From a checkpoint of a small mixture-of-experts model trained on Wikipedia.
Size: 8 layers, width 192, vocabulary 9692, 51.3M parameters.
Experts: 32 experts in each of 8 layers, a sigmoid router.
Training: a variant of Adam for the experts, 293M tokens, 9345 steps.
Below are experts of layer 4 (counted from 0) of a mixture-of-experts language model. Rows are named router (the router's row for the expert), gate (a neuron's input weights, with its number), up (a neuron's input weights, with its number) and show model dimensions 0-191. Each number is 500 + 25 x the weight over its row's rms, rounded and kept within 0 to 999. Numbers have three digits each.
Before each expert's rows: a language model's description of what the expert responds to. This comes from a sample of Wikipedia text that the model never trained on.

# expert 2
It responds to: Article-opening descriptors
router:507494500518444494494536496479540506499516503462506485509490526492532527471533515514465565526530516532493478492489490512550518523469511495443508511479490494505522461512516523466518475541458521503496507511507544487493506511456488506554473512512510483519487483516494511481480478498496489451475523464509483535490510471496517530493493490523459455443505524542500512479496460479495489500499511521497487481528473496486491525484521559474530525538497514499499487480529534468517523526527531511487545523527515506489460531486485527486451551510499509512482504444568485513510535507448532530
gate0:541491492518507476488492529535482532504546533518506511458552489489500513508530501479490494497494501492480514508542467492481522507492492514564525495493490530483492462522485482536463507476490448470478474472503513530493461511521502511513490496484475522488495541476494477531510527489493510498500482506487501441506460480522516503439499506549476523496519475489488514526471478515461498467491507491519505474528494476489443523485481554468500486492471468520580458521489466489498511503527496483547474503484479525550525536506535431476499482490487515458492515486476529480477561527524495502
up0:533531500505474493528468497536506492545514489526484524543500517548480488493481496489495492477472483474556492517485504482466489486472499529504500494522490497461534507460522483486483494477511490535503482529482481486488520543537528493487495473492496482479534478474494539566422455462485487481491511505489450484502558538529514518543448470528513503492471519504541502524526512515520487510474483523510477521487474544502522521507528488484531537510541531472492547515494535505518493511481483503478507474503510510514463501513496547514503527493555543573508510470478476500504472492487500530
gate1:499505513525513514492520457472484487533460493486485480542522452484486516488497513466508519474495494494523499495503470485512497499526463526475505520532520460537492485456503542478500535503491468529532463528496516511475477466514468477511533506515520505506516479497477457521514533507501510417496508512514539493476502533521475483538486529487503539471489491509473519502485521508505506518493485444473537525487493538552540513489555527550561498487503520538507477478449535487510520496500516516480537531508504504445452471469518522485444512502459494529475510499473488479476481479519518528
up1:462487530445492486505482506520529510450536534514482514488484501526521446530520502513483469524517488479484491524481522517469508499487509506540473474475500524475483522564505490490522515528530506525489548487490486532531538513531502509454485505462529507515500540487526526493525491493508469555537494503493457483458506510470461478486495487526497463518453516510573490512516516507509484501547507552518481501502514515528465471481474514514443514493476469479497511502517457479502443519492511499527496501515513538548527502544514478525499503490530543491510482546499519526481477516502538469
gate2:503539523472507502506516518477499480513501498515461521467514467527474481492528487503494505487495517511464494494536505519465516509485508518523483506557448514502494482487489509523485518469469511529442454555491479446483510435534576549507508499515485464513515513519432476494475537524511516498530506486456496514467493506438520513487493516468503531489477525491464518492511525483521529488468483482517508502512501490556548482490503451552499526495499541514503468480507469506504502486537509502493532512461531485456512461473508522483454494507489475521482530476489519497520489484523491527
up2:522462539503461500505512490550509508464476494515471518530514489488497490526542497502489506488506569514489469472514534522469556462524510484525508535481498518526484482499521473485500443487488550567457477488501526469467546480541493499547488513528498497494517502511500509512474496501488475471513501518501511493558500441490484494555487502471495537488489484488499449514512448539520503489515473509487508456524499514531527468482507494483523501516526518492470496549492471509493489490513533466509550488488477464511486450485472518499535518509543475547501519502499470518516498477500472541
gate3:453501503556532449492477504534548500496526471536512481492527497496523506492554537478502545495489487541497519508498527478484499500477468534511492515487489498489522512424447491510525500484480497486572505496475508474498461450518536515515536502553528441481526500482519523520494510517520497497513510510522509509516495481548524459494491488498481500499504472515428533506498491505476526488472471490529489541515512503534506515492460509491536485507506550499486535465475538506516477479486528522551463465474488484554505510505479492508505505494456526497494486525470510466481480506481519493
up3:499486529445481535509523500487517525477490459510505508503497468503469532521484468513473506473517500523442487493501519510512485525479501472479516520516492537490490474510522460504516503493485495499481513486523542498509512505519455511449492510476490513541496457488495490509501500494524473510495499472489488527537512512517466524480473535505462497488535553495535488502504493506550509496528546454478552491527480500487478489520523554462495449522527486492515443527506502533513549453539503507464476530464510510540560534470493521531474461498535498569479509475504506521546472495494489470
gate4:533498474526507514518500494481476483508519501494511479467522485491471510492508481507471485495484472486480527479525456471514520438455458499471522500445482542462471461455504511534467521481485491525462449514479502432494466528512495528476503480472500522484477500503443524521505455506505526520459503440492465464489469481519533509503508503519505527494493523502467507514528473476496490501507478484469505528455521452538468522491529525517493468472484506498538438501522527517520489487511483506521504490483449501493491538434454458488522526486522489524499512487480494515489498509492498531
up4:536466511489494509526503542552496509490523484481492465498510513513493507508521501489494549517498532480495509469506486469532531470516499468503475484488423519455547462479495516486486501509479505527505536498511513498468512537459448482519457502490492495491481473433517453486505513507513473498499511527471487476494533483486517527500469498492542452540519481484457475492521492497513509474443482520547473504475492509523539469477505520472492510496490517454515497546505491483536475501559572499488491480508476497536519504486492512458511493501504474497504567512501528467511521490517528545
gate5:462510466515477527463464516528509479507498486502518502471510529475509508478504512508556471525499545485475475509507514483505484498527492492554505541533482480505484517496487468503508504481484531503426453502484498470461525464512481519465489467498493511486463495470505493519496529480487543491520491505518527544491513483508527498435474473460441521499488467513510500515486504487474493491508529471487488500536489497495495470477488449549502519515513524479523520511503480475509493516538463517534527478541485492444512544505518500536493500482486528549484491441483506556548459470520472531
up5:524515485450530511516506491487497516523487511502519471476472515481544517513461485437476489500494485450490542505549482501487484539453498523513485497526490485530509522542485486477483496506513510529511516508471528467477489542509494524470519520491540481512487471569508458510486481487499449500461535513507484465517483498532489484542517482473568477540501479493533546532494506529532477521483487468503542527473491494484536487503474523494505550461512503493511506520525521504490501473526540488414481492463510512517534461524530507520498511485495480472503489516451519498487492493504498462
gate6:494491533500504468509458516471500555534554533484475487516481478568498454526482535522491471461505498506482501508537452501504508496507467461538513536472511547487435478515511549538521537504498499507481481503503508499476512475546532484484505496525475469531476508484498497530518519473467516485499505507531481502491497507466521449484507556500484521492499452500496485504514479490509465497517491486499444515514500524484489468530491504522537517518540466481480473512483503517516504465493442526509505511496539512548502464518464509488492455542475482537540457533489520497537501502510506490
up6:490488512517501533529550462505514495471518482516507533517527483465520524491477504516453472528504508461491532508485520509498454498508498498459469515525480518481514501516524476438498515513477508478523482456490499497480487495486489513515459432522487520478447522519496507470498512531498475482500444488507493513503495509519496514520480532530496497515515532443507520490538535528491489490483517506534566522520452512537502525494448496483528559493477484487521518511511495452517468502513490490527434481537490509524546508478514551469451540490526506498468531537498477462525489510497520505